Experts of a small language model.
Size: 10 layers, width 128, vocabulary 8192.
Experts: 32 experts in each of 10 layers, 1 pick a token, a softmax router.
Below are experts of layer 6 (counted from 0) of a mixture-of-experts language model. Rows are named router (the router's row for the expert), down (a neuron's output weights, with its number) and show model dimensions 0-127. Each number is 128 + 24 x the weight over its row's rms, rounded and kept within 0 to 255.
Before each expert's rows: a language model's description of what the expert responds to. This comes from a sample of Wikipedia text that the model never trained on.

# expert 6
Description: Prepositions. Prepositions, mostly of and in, plus by, for, from, with, in running prose and in names like Court of Appeals or Isle of Wight.
router [104 108 170 107 111 144 123 110 107 121 145 118 141 130 142 104 139 132 107 124  87 101  87 124 119 125 110 103 163 101 155 149 149 124 169 164  96  92 109 158 134 101 167  71 155 148  86 140 162 149 153 130 168 138  89 132 120 119 111 172 146 101 120 114 137 131 154  98 116 155 128 129 107 108 128  91  85 144  69 136  95 140 148 147 176 139 105 134 153  93 158  99 123 124 125 126 140 143  92 123 146 110 123 119 136 117 152 132 182 123 125 148 128  97 134 160 130 129 122 132  96  93 142 138 149 177 122  96]
down0 [168 133 133 132 115 180 127 115  96 167 135 141 151 108 146 115 116 151 134 121 148 103 131 174 122 115 140 104 120 120 146 140 105  98 169 121 136 127 117 118  87 133 176 141 101 106  99 123 162 150 136 162  78 134 144  90  88 136 122 135  89 144 152 116 147 109 133 154 151  91 102  84 102  99 103  89 111  86 142 141 123  87 130 128 165 114 117 123 114 148 126 134 132  89 163 138 118 100 108  66 131 134  90 114 138 115 104 112 123 130 109 107 136 104 114 108 162 101 125 162 117 183  83 130 157 141 140 135]
down1 [ 96 107 122 155 117 129 155 107 143  90 122  88  99 104 120 136 103 125 160 118 111 174 138 136 141  86 127 137 104  97 118 119 120 164 155 136  65 120 102 124 131 119  81 111 138  95 144 154 144 142 193 138 125 136 131 130 121 114 130 113 121 149 134  94 173 119 118 191 121  99 150 118 134 109 108 141 166 105 101  77 158 132 128 149 103 141  96 121  95 109 119 143 152 117 175 125 156  85 112 116 110 135 108 122 111 125 113  69 132 122 126 129 121 153 123 174 117 158 128 127 105  73 135 138 137 131 122  94]
down2 [110  88 115 172 122 142 151 122 102 144 129 106 152 158 135 144  85 151 117 155 171 100 152 108  74 122 163 160 145  73  97 156 120 137 103 100 147  97 127  98 105 131 139 117 107 112 164 146 129 131 131 139 120 103 116 124 164 129 142  95 156 157 120 126 149 131 142 156 124 139 139 134 129 180  97 184 120  82 149 137 134 133 110 152 141 118 132 126 111 147  75 137 121 107 134 138 104 120 146 139 165 150 127 158 141 153  71 161  69 105 114 146 142 161 128 153  87 124 102 146  93 107 132 142 134 130 118 123]
down3 [105  93 132 108 144 152  92 122  74 121 112 123 102 155 105 143 143 108 142 114 144 131 128 157  83 113 135 141 126 146  99 131 119 114 194 144 104 113 117 146 117 105  95 126 126  92 144 112 139 108 143 133 134 137  99 129 152  90 136 138 106 122 157 143 148 142 130 151 168 102 158 137 127 132 132 171 169 110 133 133 100 128 147 150  94 134 117  98 161 158 106 109 128  94 167 160 133 138 148 157 112 156 139 172 134 114 161 165 114  95 111  95 132 111 162 135 136 101 124 151  73 111 114 143 164 142 208 131]
down4 [ 71 161 110 135 115 124 124 130 121 121  97 137 118 121 131 101  85 147  96 164 170 114 135 147 123 120 118 106 144 118 157 115 134 117 160 154 201 117 157 101 116 128 134 135 143 136 122 127 105  95 129  87 105 137 107 143 132 103 153 149  79 130  95 160 153 153 121 164 158 119 103 167 106 107 158 136 109 117 115 142 113 106 152 141 158 155 161 150 149 147  81 133 111 109 109 107 126 122 141 139 139 157 111 152 131 149 145 160  74 120 151  74 132 112 155 158 123 139 110 120 172  83  99 162 146 121 155 122]
down5 [138 107 107 132 128 131 122 117 137 121 187 118 148 140 171 111 158 117 110 119  99 120 151  65 159 115 129 122 164 141 136 153 131 169 143 181  95  96 111 181 127 131 150 136 140 127 149 125 110 162 108 133 136  96 155 163 103  95 134 120 151 134 121  74 124 136 168 102 121 101 158 117 123 135 145 133 148 133 127 169 152 112  75 156 119 125 157 159 124 156 132 113 148  98 127 168 145 146 101 144 144 101 115 111 161 126 142  92 131  91  98 141  97 138 127  98 132 115 145 106 104  85  94 100 153 143 163 143]
down6 [ 91 158 166 124 103 129 103  84  70  92 143 160 137 124 125 130 171 107 155 154 107 126 111 166 122 155 113 109 134 100 146 169 111 134 130 136 136 114  86 151 119 155 144 144 150 130 102 126 103 124 120 118 166 166 104 103 169 155 133 132 147 112 126 121 145 120 152 105 159 107 150 135 114 141 152 132 138 134 125 105 121 134 131 159 122 119  95 112 128 131 148 139 132 152  99 118 166 126 105  72 194 150 141 144 100 135  88  93 123 120 128 167 154 138 124 123 128  81 159  70 164 137 115 123 136 180 136 146]
down7 [147 110 101 185 130 145  96 154 115 158 142 144  83  88 145 110 134 101 136 164 107 106 143 133 129 109 152 144 129 138 154  97 180 142 167 159 171 113 136 168 140 120 137 146 138 162 168  92 138 120 166 152 126 116 139  96 141 142 125 149 142 117 145 106 128 115 127 132 122 119  89 185 136 104 104  90 126  97 149  99 154 107  91 116 135 131 165  78 123 100 104 140 125 132 158 135 103 121 140 113 156 101  97  96  88 153 130 142  94 131 127  84 122 115 146 167 143 113 122 133 109 112 132 162 149 120 145 167]
down8 [ 88 146 143 124 101 132 137 132 108 107 159 114 122 112 138 126 140 127 143 123 124 101 144 183  94 162  93 138 109 121 102 145  86 120 129 142 152 122 102  84 110 161 132 144 138 118  87 167  75 155  91 169 129 143 104 140 119 114 117  93 182 150 130 130 120 107 151 156 117 128 122 137 111 134 107 103 124 119 102 154 139 133 135 110 167 106 154 136 127 143 118 150 158 112 105 140 102 120 135 138 140 140 101  89 142 154 132 180 186 130 139 128 111 140  85 140  62 117 131 155 142 106 110 154 130  90 188 142]
down9 [106 128 139 132 129 123 130 136  87 159 163 145 139  85 153 114 144 103 112 117 179 133 122 140 185 131 121 131 119 113 100 145 135 103 143 144 143 165 128 112 122 131 140 153 149 158 180 161 161 162 135 118 143 127  96 115 113 127 125 128 106 119 107 123 124 111 105 101 134 117 115 139 112 159 157 151 154 151 162 141 118 137 156 100 134 151  96 129 147 116 111  89 110 147 127 109  92 115 112 127 126 134 164 148 161 131 184  84 109 134 121 139 125  75 124 146 166 161 157 131  64 100  91 160 126 161  62 127]
down10 [ 78 109 123  87 133 150 115 156 103  98 125 135  87 106 124 147 150  85 148 152  70  75 123 125 130 155 139  90  97  94 149 144 131 130 139  98 113  73 131 150  99 127 116 144 129 132 116  85 105 109 134 107 116 122 128 121 145 129 126 165 127 114 137 119 104 130  92 161  92 146  97  98 121  87  85 106 100  93 111 145  84 104 103  99 141 124 151 134 130 126 108 170 148 125 117 130 122 124 115 161 165 121 107 157 116 141 182 119 149 112 113 109 153 142 173 149 149 132 142 139 138  95  98  97 117 125 125 101]
down11 [113 171 105  91 114 156 123 108 115 142 150 154 101 125 142 138 131 158 130 125 137 118 130 120 102 181 110 153 103 136  84 151 131 148  98 132 142 148 102 135 159 110 126 117 128 101 108 119  99  79 111 132 100 121 145 136 129 172 138 150 106  99 129 127 139 159 134 125  76 150  76 137 117  70 115 146 132 130  94 111  99 137 160 132 142 157 128 120  90 121 112 111 116 138 143 101 111 113 196 148 165 124 137  77 152 146 139 157 112 107  70 142 139 183  81 130 154 120 146 143 141  96 137 130 125 146 142 119]
down12 [194 157 117 115  95 104 118 152 150 140 166 139 137 162 134 150 142 151 122 139 152 144  87 134 159 130 109 111  96 129 113 145 131 115 156 148 145 112 125 172 145 115 115 148 126 155 126 141 143 129 123 126 138 125 119 144 148 130 139  77 122 130 181 155  81 136 126  96 117 133 108 116 143 111 132 151 120 207 150 105 135 108 131 159 125 116 148 144 132 174 143 126 110 124 100 138 126 173  96 122 159 103  94 110 162 157 159 176 108 150 160 126 115 124 113 152 150  71 122 130 103 111 159  83 106  89 113 122]
down13 [141 116 140 120 134  89 156 146  75 129 137 130 112 172 146 174 164 127 126 139 140 130 126 129 114 152 145 141 110 129 128 140 125 177 144  97  95  67 161 141 145 121 134 116 107 135  88 131 114 169 102 108 113 101 133 139 103 155 111 148 118 119  88 153 115 138  84 154 142 136 125 111 123 127  91 105 120 116 140 181 106 147  96 116 105 114 153 109 109  93 128 127 154  96 103 122  88 135 145 131 132 148 159  95 142 135 107 112  94 128 127  69 161 104 169 120 163 108 150 161 148 105 153 176 123 122 176 126]
down14 [145 139 138 115 163 163 157 145 153 143 125 121 146  85 124  89 120 109 142 183 170 126 133 106 134 154 108 110 125  86 110 127 110 117 110 119 108  87 159 122 110 166 113 159 120 123 157 137 110 131 134 110 112 110 137 123  90 148 147 115 105 157 136 128 162  96 147 147 132 127 158 146 138 132 141 115 145 102 117 179 125 146  96 188  85  95 127 141 150 162 145 123 164 141  94  94 134 127 126 114 130 135 131 168 168 145 146 181 120 103 149 120 138 176 105 122 150 152 158 177 164 106 143 100 135 169 142 112]
down15 [140 149 159 167  99 128 144 114 128 110 138 150 146 167 127 134  99 145 150 143 114 135 114 122 127 107 173 115 136 119 121 141 101 142 137 130 146 166 151 128  95 114 176 106  98 162 142 108  79 120 137 141 131 108 116 132 171 126 123 101 175  67 119 132 128 123  91 124 141 135 146 149 133 193 178 128 104 104 109 123 167 156 125 121 143 118 112 109 163  52  99 125 132 129 110 126  96 119 124 157 112 118 136 134 134 155 146  63 123 120  95 103  75  95 136 123 119 123 125 169 116 142 102 138 124 146 114 144]
down16 [120 122 123 141 139 121 115 135 144 119 108 166 113 169 113 128 116 137 126 155  92  94  98 115 144  60 129 114 175 126 169 155  88 120 121 129 121 112 132 160 117 139 101 117 116 102 146 148  96 114 132 181 129 103 174  93 148 103  99  89 137 108 130 121 131 142 130 152  88 132 135 137 144 121 121 174 139 145 109 137 103 144 144 139 130 115 103  90 108 109 171 118 129 140 123 124 156 134 166 132 137 109 174 144 159  79 167 117 125 159 116 153 115 142 150  85 137 143 100 124 175 118 174  91 141 157 167 104]

# expert 28
Description: Infobox field labels. Field names at the start of infobox or taxobox list lines: Coordinates, Genus, Website, Time zone, and the bullet before Summer (DST).
router [103 132 165 124 139 112 122  96 138 133 161 123 141 117 148 130 129 136 136 115 168 116 101 183 111 144 131 146 137  94 174 117 167 134 137 169 148  95 103 133 151 131 125 120 148 161 177 113  87 141 133 138 140 154 121 148 138 157  92 143 145 119 142 129 158 105 124 116 121  87 173  92 147 130 105 150 141 121 151 195 174 101 142 180 150 122 116 149  85 133 107 123 119 116  94 128 100 151 125 111 109 106 183 118 134 106 112 144 112 109 144 168  87 137 142 128 147 129 139 165  98 140 114 183 102 121 133 119]
down0 [120  99 139 137 108 139 117 142 112 150 114 152 166  92  86 144  93  80 132 155 169 100 139 102 142 162 138 138 127 158 138 119 120 163  83 125 119 129 178 134 115 144 107 137 107 190 133 135 123 162 107  83 124 148 130 101 143 118 126 141  95  83 149 104 138 128 102 102 151  99 144 147 111 101 138 122 155  83 109 132 148 153  86 153 143 183 113 149 129 107 145 138 100 141 133 166 159 107 107 123 144 129 120 163 136  95 157 132 159  90 122 116 155 125 165 127 115  81 137 131 128 158 121 150 118 129 128 177]
down1 [110 147 123 133 147  75 135 125 150 133 125  87 146 101 106 121 143 135 122 130  97 158 135 105 149 149 162 115 140 128 127 118 129  82 122 132  92 110 110 128 103  90 144 145  96 106 136 118 151 152  82 145 113 183 127  60  89 153  81 146 115 130 112 124 162  92 114 163 121 147 144 133 102 106 143 155 158 152 141  93 133 172 163 165 121 138 110 198 148 125 173 155 174 130 106 117 177 139 126 115 146 158 122 159 115 107 132 109 130 153 133 123 119 123 148 147 137 128 148 122 106 140 132  94 114 140 122 106]
down2 [147 131 141  82 156 119 105 119 123  99 136 109 116 143 140 132 100 137 104 127 145 132 133 146 136 136 139 102 141 164  80 133 117  96 145 137  92 154 115 162 138  87 114 102 147 108 111  52 107 141 162 118 115 104  88 130 130 119 130 143 126 136  87 153 124 184 155 113 136 127 130 118 129 138 132 179 134 182 148  91 102 110 150 154 133 114 113 116 120 187 129 113 119 107 138 148 155 110  99 135 138  83 116 149 144 162 102 164 138 191  94 132 118 145 174 104 104 123 148 140 102 109 152 156 126 135 114 153]
down3 [119 161 120 156 104  66 147 117 154 182 130  93 111 121  97 146 153 142 138 137 124  79  91  95 145 158 141 105 137  88 137 135 122 128 181 126 147 116 131 101  89 141  91 164 175 122 150 135 129 124 142 120  78  72 140 133 136 110  97 136  89 108 141 141 123 161 136  96 120 103  84 129 124 104 115 126 134 101 143 178 133 136 110 106 108 160 166 133 125 110 140 112 100 119 123 152  63 123 160 147 123 133 105 124 117 173 112 146 100 110 105 113 140 143 133 112 136 128 112 133 156 159 116 138 100 133 140 133]
down4 [161 154  99 125  96 120 142 139  94 103 121 147 125 149 110 104  78  71 143 116 148 141 122  98 109 111 145 145 149 115 138 129 168 100 105 120 133 130 146 169 150 135 155 130 158 159 106 142 107 111 146 127 165 151 103 178  88 133  93 142 111 135 111 115 153 127 128 150 138  97 124 118 145 117 153 162 122 164 108 114 121  88  80 105 124 129 111 128  75 146  83 144 124 146 131 118 118 150 108 109 157 131 128 156 142 121 173  84 106  97 142 111  93 115 121 146 149 195 135 119 116 162  87 129 147 148 159 123]
down5 [115 142  99 132 159  93 108 139 126 143 153 149 119 124 141  83 143 151 114 117 122 127 130 129 141  77 144 131 116 151 138 102 105  98 169  77 101 150 107 115 123 180 122 103 109 118 130 136 127 121 132 120  92  83 125 115 100  86  80 126 133 157  90 122 116 120 150 109 108 114 159 134 164 154 101 155 129 151 149  82 125 122 135 106  92 105  94 124 122  95 111 159 109 140 162 137 120 140  97 120 129 105 120  72 122 124 108 118 147 116  77 197  94 128 138 155  74 145 111 152 140 119 129 123 109 156 102 125]
down6 [123 117 128 120 109 113 119 115 159  99 132 121 132 129  83 127 111 113 133 132 155 130 147 123 139 120 102 151 113 135 139  98 106 116 136  60 183 168 117 158 114  98 144  97 160 129 134  79 107 134 127  77 131 128  90 136 115 133  62 156 130 144 105 106 150 138 160 107  83 149  90  87  92 151 128 104 124 124 121 118 123  93  93 132  84 127  87 101 107 182 105 119 113 110 137 110 112 114 140 118  93 151 138 130 134 115 135 159 163 114 160 103 104  90 104 142 141 148 106 136 115  97 152  96 126 157 132 147]
down7 [144 108 108 124 152 146 124 139 122 113 129 166  88 128 163 128 156 140 178 117 126 128 149 137 109 159 134 116 128 144 109 114 174 131 139 121 171 133 150 141 107 111 109 141 182 129  87 134 147 149 143 179 128 170 171 146  80 143 147 170 131 146 124 171 132 115 146 117 125 102 118 156 129 143 133 103 122 170 109 115  93 191 168 140 108 115 109 131  99 134 133 111 123 125 148 173 131 116 120 137 113 148 128 118 140  90 120 120 129 142 117 124 128 124  95 100 105 127 189  76 149  96 152 151 113 126 189 140]
down8 [145 129 118 111 111 160 159 123 129 108 106 137 111 119 104 168  88 135 146 118 170 115 125 134 127 130 142  97 134 168  99 123  86 133 153 120 141 117 152 122 141  99 139 123  79 118 136 153 129 117 117  98 183 118 149 161 137 141 144 142 131 171 121 123  86 135 140 144 150 154  97 122 124 159 151 122 127  96 143 112 134 133  74 102 122 164 145 176 147 145  79 129 128 128 125 113 119 121  74 106 160  80 111 123 150 126 141 141 149 126 124 111 109 176 173 101 162 113 120 119 193 123  81 117 116 152 151  90]
down9 [117 114 156 171 126 154 116 124  91 136 106 150 135 151 107 115  97 143 131 116 147 150 108 116 139 117 111 162 137 191 116 148 161 107  94 166 102  98  80 140 140 131 135 128 143 141 193 142 105  99 108 161  99 113 122 117 125 121 104 164 136 145  94 130 126 127 155 124  82 119 105 118  79 120 127  98 116 103 167 119 125  97 110 139 128 134 103 123 116 118 122 128 164 129 174 112 136 108 164  96 129 121 148 138  97 129 139 130 163 135 114 105  94  93 177 133 155  64 109 154 134 155 114 136 146 112 178 114]
down10 [ 92  92 140 111 126 109 115 140 133 118 154 131  91 149 150 129 133  92  85 179 118 147 163 127  86  91 116 172 113 131 113 158 123 139  84 140 116 125 135 104 111 147 127  96 162 142 140 135 147  94 152  97  75  92 134 128 141 110 137 127 142 120 174 136 120 116 203 109 110 148 102 139 138 104 151 131 123 160 118 126  90 121  88 106 151  93 121 144 111 132 178 135 151 126 129  82 117  89  93 143 148 130 108 120 146 154 187 157 132 127 125 119 137 116 149 144 141 115 152 109 111 112 100 139 158 147 135  94]
down11 [155 115  93 101 155 147 122  67 156 111 130  71 112 126 111 142 152 151 146 160 140 138 127 137 130 141 162 111 118 153 114 120 124 114 167 145 138 112 139 130 166 122 157 122 153 135  88 168 114 149  98  79  79 150 180 129 152  90 133 112 120 120 109 166 147 133 153 133 115 158 113 104 148 108 136 155 149 141 171 130 144 142 149 144 143 118 104 113 144 110 161 169 125 117  96 121 148 122 128 128 130 168 104 120 158  98 118 139  91  79 160 101 159 160 136 120 175 120 161 125 105 120 114 108 147 131 135 174]
down12 [104  83 138 110  75 165 151 135 113 142 121 108 146 121 164 133 126 133 103 140 114 116 128  95 142 148 150  85 116 116 156 105  77 145 101 134 111 152 119 134 153 119  95 155 116 122 106 141 118 122 151 118 145 134 134 103 156 147 139 123 119 137 169 141 128  98 155  97  71 111 141 145 154  90  77 126 117 102 122  96 127 112 120 122 131  93 176 111 104 111 152 149  81 118  80 148 151 146 110 132 117 169 132 116 130 123 140 148 196 162 142 100 129 130 155 155 137 112 133 152 122 141  72 128 134  85 162 134]
down13 [127 117 119 115 150 151 120 152 134 143 170 140 131 171 171 124 133 128 102 164 132 114  99 125 111 173 169 106 146 118 137  92 103  97 157 139  96 101 151 145  65  88 140 172  90 124 141 109 133 142  88 143 100 125 122 121 135 114 113 170 155 163  94 165 131 129 111 141  86  95 116 114 107 142 173 138 173 150  99 113 146 124  94 136 147 133 112 120  73 124 128 135 119 148 154 105 149  86 139 128 125 109 144 121 106 109 150  82  98 107 126 138 116  95  99 131 136 107 155  95 167 145 120 124 117 103 120 119]
down14 [161 139  99 111 102  90 161 115 116 117 134 120 104 151 166 172 100  99 120 133 144 148  97 136 151 111  86 149 121 124 129 111 123 171 116 182 150 106 130  89  62 113 161 141 112 147 113 137 133 127  97 109 151 169 125 145 130 163 124 139 112 113 101 127 140 151 128 100 131  91 140 126 145 104 171 151 127 120 135 158 120 130 132 156 165 122 107 140 101 142 163  82 132  77 154 128 148 130 159 148 127 132 155  78 116 139 144 158 108 160 106 103 147 115 139 134  98 123 170 145 146 175 120  79 138 121 129 147]
down15 [127 145  94 137 103 101 115 167 128 140 152 121 119 144 151 169 123  86 128 171 140 103 118 152  97 115 156  65 130 116 129 122 137 166 141 133  90  88 118 145 164 140 147 120 116 122  69 139 175 135 163 173 163  96 117 145 136 118 102  82 168  86 114 110 120 133 123 137 118 119 172 143 146 111 110 143 152 171  83 121 139 115 147 137 141 128 117 151  99 131  92  90 125 146 154 102 118 142 130 118  95 117  81 157 113 161  97 130  99 121 116 131 121 112 137 165 137 132  93 143 131 148 112 145 137 103 117 102]
down16 [153 136 144 165 123 147 128 132 121 113 124 131  96 106 123 149 113 101 146 171 117 116 130 139 156  86 126 148  92 152 162 133 146 162 110 110 130  73  99 137 157 172 150 130 144 144 128 101 206 136 125  83 187 126 155 108 135 118 144 115 132 110 128 161 140 127 115 105 107 118 137 125 129 129 158 165  84 149 114 114 155 154 128 151  95 143 113 127 112 115 139 136 128 145 167 115  86 162  85 108 122 120 145 143  80 147 130 118 108  98 135 112 151 141 129 189 149 156 168 136 114 172 144 137 101 140 149 132]

# expert 17
Description: Accented foreign letters. Accented letters and pieces in Spanish, Slavic and Hungarian names, such as í in Rodríguez, ó, án, ă, plus de.
router [155 124 114 131  89 125 111 171 109 188  85 121 160  99 129 141 102 150 187 171  92 140 120 108 119 158 154 103 149 140 130  93 192 135 148  90 159 101 140 126 110 109 106 133 115 101 114 137 142 136 133  99 137 105 117  99 153 126 181 153 120 115 124 129 131 117 134 128 149 153 161 144 158  82 144 147 153 114 141 116 140 137 117 132 127 149 139 138 132 106  76 183 128 139 103 118 159 135 103  85 158 128  87  99 129 131 113 116 131 156 152  83 132  98 149 146  95 140 135 109 137 110 115 135  96 119 148 126]
down0 [102 121 119 146 122 154 113 116 141 118  98 148 129 148 181  91 102 100 122  76 134 145 139 145 131  92 137 136 131  99 126 130 146 170 147  99 125 149 186 125 116 115 125  85 119 114 136 148 122 140 133 154 127 127 157  94 132 126 154 133 102 122  83 104 161 165 147 180 142 145 119  95 182 108 149  99 138 133 130 156 157 137 120 129 139  97 184 138 146 124 140 119 166 166 126 100 138  73  68 145 117 145 130 139 117 125 115 124 159 138  89 135 137 111 140 137 125 141 177 116 134  95 115 165 142 142 154 162]
down1 [130  96 150  99 170  87 139  89 145 102 144 150 157 132 137 135 149 138 113 160 120 161 140 121 156 115 100 105 130 122  64 113 124  94 164  97 131 123 118 144 156 133 170 111 130 104 136 108 125 124 129 129 136 143  81 106 144 116 109 106 112 169 125 158 140 119 125 131  68 116 106 144 108 121 153 136 134 169 122 136 115 112  98  98 154 120 172 129 142 130 151 129 170 114  69 139  89 173 160 128 116 151 121 153 137 125 156 121 175 147 123 117 101  86 100  96 140 125 150 151 119 124 159 101 134 121  71 134]
down2 [103 110 101 110 143 111 141 107 158 142 121 106 128 121 112 106 121 124 133 139 143 133 125 133 136 155 102  85 145 146  98 123 124 177 129 137 121 157 161 144 143 158  89 175 129  85 138 103  80 131 187 149 132 138 135 107 144  91 136 143 103  88 159  95 125 126 152 115 153 152 173 114 159 134 141 114 132 113 185 121  73 116 140 173 115  98 147 124 109 138 151 138 114  78 117  94 110  91 125 128 112 145 117 170 131 150 143 147 117  78 124 141 130 157 138 156 118 115  99  91  92 130 111 105 120 100  97 156]
down3 [151 116 128 166 136 153  79 131 131 149 115 145  95  98 127 108 133 127 134 136 117 161 135 106 171 117 137 117 166 122 130 140 132 131  95 139 117 111 179 126 128 149 133 121 140  91 151 145 156 128 135 106 118  92 128 117 100 110  96  71 164 123 122  90 149 126 127  81  86 144 165 207 136 153 157 130 122 137 169 117 140 124 128 146 130 140 118 147 120 152 112 114 148 106 139 119  80 125 103 103 117 154 113 119 117 155 141 135 117 121 123  81 111 147 149 136 120 102 144 171 148 185 147 165 158 176 146 166]
down4 [137 129  93 132 150 117 146 137 126 162 159 120 136 104 138 127 121 119 151 133 109 120 169 118 123 141 147 118 103 113 144  99 144  94 142 111 133 124 115 207  82 176 135 161 171 141 103 145 137  97 118 114 120  70 103 140 109 118 168 149 139 131 108 138  94 125 122 187 134 138 155 148 101 136  99 163 104 124 145 137 176 104 117 103 103 135 123 158 138  94 143 138  94 131 145 165 110 116 114 151 132 141 132 183 138 125 134 132 137 132 144 112 123  68 110 165 143 175 121 152 112  91 139 128 119 147 130  80]
down5 [124 130 132 135 127 163 111 126 143  99  82 113 114 154 139 112 127  87 145  64 154 158 151 112 141  84 106 148  94 150 132 118 131 131 136 112 148 121 149 130 135 125 147 143  94 123 169 155  82 140 152 132  77 133 118 114 106 148 161 112 117 139 141 146 102 167 152 105 168 134 158 131  99 151 111 153 140 127 122 146 119 120 154 111 105 190 125 163 109 144 128  99 154 161 140  90 132  97 129 112 183 108 171 152 114 115 111 120 149 129 185 144 130 161 176 127 116 129 130 136 139  97 173 143 136 116 139  99]
down6 [102 161 100 119 159 146 115 123  95 174 114 181 101 141 112 130 136 118  96 139 114 169 148 106 117 173 116  92 142 117 110 165 144 133 148 168 108  95 130 107  96  96 112 146 119 135 118 113 100 133 154 151 136  86 168 135 126 141 104 105 146 119 114 146 123 119 151 157 131 121  99 130 122 170 104 128  60 139 175 109 114  97 108 168 145 117  98 136 113 140 140 133  88 118 141 101 127 122 130 118 125 191 121 147 158 134 123  69 114 142 120 155 123 161 133 139 105 154 109 153  97  98 137  98 118 144 149 146]
down7 [155 135 169 114 162 153 130 132 127 124 153 154 115 154 131 145 137 134  95 155 111 148 128 150 168 121 165 141  89 116 177 102 112  96 118 180 114 123  84 108 112 134 174  77 120 129 132 121 148 132 114 155 111 145 118 144 121 131 124 116 148  94 139 116 134 109 134  95  80 129 130 137 153 143 103 169 103 121 106 133 128 170 150  67 155  78  87 106 140  79 135 132 170 148 129  88 100 142 121 100 136 136 112 110 159 130  99 134 152 125 165 111 126 104 100  88 122 129 164 116 134 135 140 111 168 112 144 114]
down8 [111 150 120  93 150 133 152 110 156 133 169 168  96 126 130 156 159 121  76 108 139 102 112 126 153 160 112 109 145 147 138 121  94 126 116 161 123 129 132 149 149 128 131 140 110 122 123 156 109 107 114  95 123 141 146 120  81 124 129 103 129  87 110 145 116 160 145 114 147 108 149 117 105 140  70 105 148  86  91  90 147 179  74 143 125 108  97 133 147 135 128 132 172 149  90  82 145 140 142 131 164 122 152 160 109 123 132 146 135 142  91 100 103 156 172 122 174 135 138 115 130 139 126 116  63 115 130 126]
down9 [102 132 167 160 147 136 165  98  98 141  85 168 117 135 156 136 130 138 139 125 137 129 110 143 147 150  85 118 116  87 155  94 154 112 153  89 126 121 118 107 167 111 163  82 115 139 166 135 143 113 133 153 124 144  85 117 151 140  89 114 156 158 126 133 123 110 114  89 159 112 133 143 132 144 117 127 142 148 146 140 147 130 137 156  95 127 171 135 139 146 103 143 114 103  88 159 142 125  96 158 114 132 162 136 148  76 114 127 162 138  77 104 127  95 168 113 111 151 170 123 184 111 102 138 101 140  95 136]
down10 [115 117 128 141 149 128 170 145 127 116 146 129 109 103 132 149 121 112 131 161 103 147 114 119 109 109 102 138 136 152 121 144  88 118 118 147  90 125 132 132 130 127 117  98 136 151  99 119 142 133  73 140 117 121 161 130  97 119 145 121 118  67 129 145 126 100 103 127 109 134  95 154 107 138 152  92 127 165 145 117 164  94 135 140 137 113 117  96 176 117 105 112 194 148 129  91 197 176  74 176  94 119 151 122 171 140 129 119 158 106 142 114  79 148 167 146  86 118  98 147 131 110 128 117 125 123 133 114]
down11 [ 63 119 151 139 110 117 132 164 170 138 147 137 104 183 129 149 135 149 147 184  95 136 108 102 115 175 144 102  87 138 116 158 131 124 132 109 146 139 110 118  94 198 137 151 152 124 107  95 126 143 116 123 113 137 156 151 160 120 118 142 136 134  91 145 122 114  89  95  82 141 110 140  81 125 122 116 158  77 133 153 148 123 185 110  90 138 125 136 128 136 142 118 139  95 148 104 128 110 133 136 115 132 111 152 130  89 105 123 129 130 126 124  87 139 135 134  72 142  99 151 117 142 144 121 162 114 137 107]
down12 [137 138  87 156 107 127 105 115 141 155 122 140 151 117 130 171 132 109 144 125 158 134  98 114 137 123 126 149 116 119  76 105 116 130 169 135 115 130 131  96 140 147 122 139 134 130 104 122 134  96 141 115 188 120  93 176 174 161 158 108 126 118 121 113 149 139 124 115 178 116 135 120 178  88 124 208 119 110 174 132 137  99 131 122 140  98 165  95 127 141 106 128 121 159 118 138 112 153 137 150 102 124  85 133 103 114  67 139 142 192 139 109 126 158 137 134 134 126 167 125 144 135 103 165 144 110 128 132]
down13 [158 107 125 105 162 126 119 129 144 142 109 102 124 108 122 130  89 161 125 126  86  99 159 134 140 123 174 118 155 118 132 150  88 114 158 132 142 190 126 167 149 131 131 155  90 129 118  71 150 109 143 123 126 172 121 145 117 165  85  91 146  99 190 111 148 128 128 125 115 141 122 115 146  91 119 120 120 145 149 151 133  65 134  93 109 153 115 140 127 170 145 133 144 126  92 128 148 124 146 127 142 162  87 161 151  90 104 131 143 130  91 114 139 144 143 139 106 112 144 138 162 109  97 168 141 116  98 111]
down14 [118  83 139 158 104 148 145 131 132 173 153 130 114 154 122 131  88 170 178  95 155 111 106 161 169 117 151 129 147 156 136  90 137 144 125 150 189 124 136  96 184 140 164 107 128 115 117 184  88 129 181  98 103 141 115 142  78 150  99  97 119 131 135 153 141 105 101 169 137 139 100 128 113 101  93 170 146 139 148 114 120 132 132 154 107 121 132 101 154 120 122 139 118 110 108 102 135 121 116 125 129 102 146 127 112 124 164 112 161 144 148 104 132  97 159 107 104 148 125 143 119 152 134 132 124 127 161  97]
down15 [127 149 108 143 101  97 139 125 141  36 145 162  92 102 123 113 133 154 125  61 130 126 143 122 111 108 116 156 136 111 106 159 102 159 129 161 151 140 152 122 154 122 114  98 175 167 149 121 148 133 145 129 148 121 130 176 108 101 128 124 125 168 148 117 105  98 107 121 149 116 142 115 130 157 115 113 130  70 102 152 115 148 127 120 109 150  87 113 118 156 155  98 110  99  88 121 116 153 106 147 123 151 113 140 168 140 115 141 139  94 140 136 150 165  86 146 143 139 156 160 159 120 137 113 158 150 116 141]
down16 [107 156 167  75 151 122 116 170 136 111 141 131 146 185 129 151 111 121 129 110 143 137 108 126 148  93  78 118 123 129 103  70 120 138 139 153 148 177 155 120 127  92 133 118 126 169 121 122 104 117 156 116 128 123 147 103 155 149  82 100 124 111 143 123  94 110 123 108  83  81 155 139 121 138 118 125 128 165 120  99  91 128 118 112 135 128 158 147 123 120 121 151 157 101 125 146 130 175 123 152 156 109 132 111 103 105 120 135 181 127  88 132 136 134 137 138 134 153 133 129 150 197 131 106 180 146 104 163]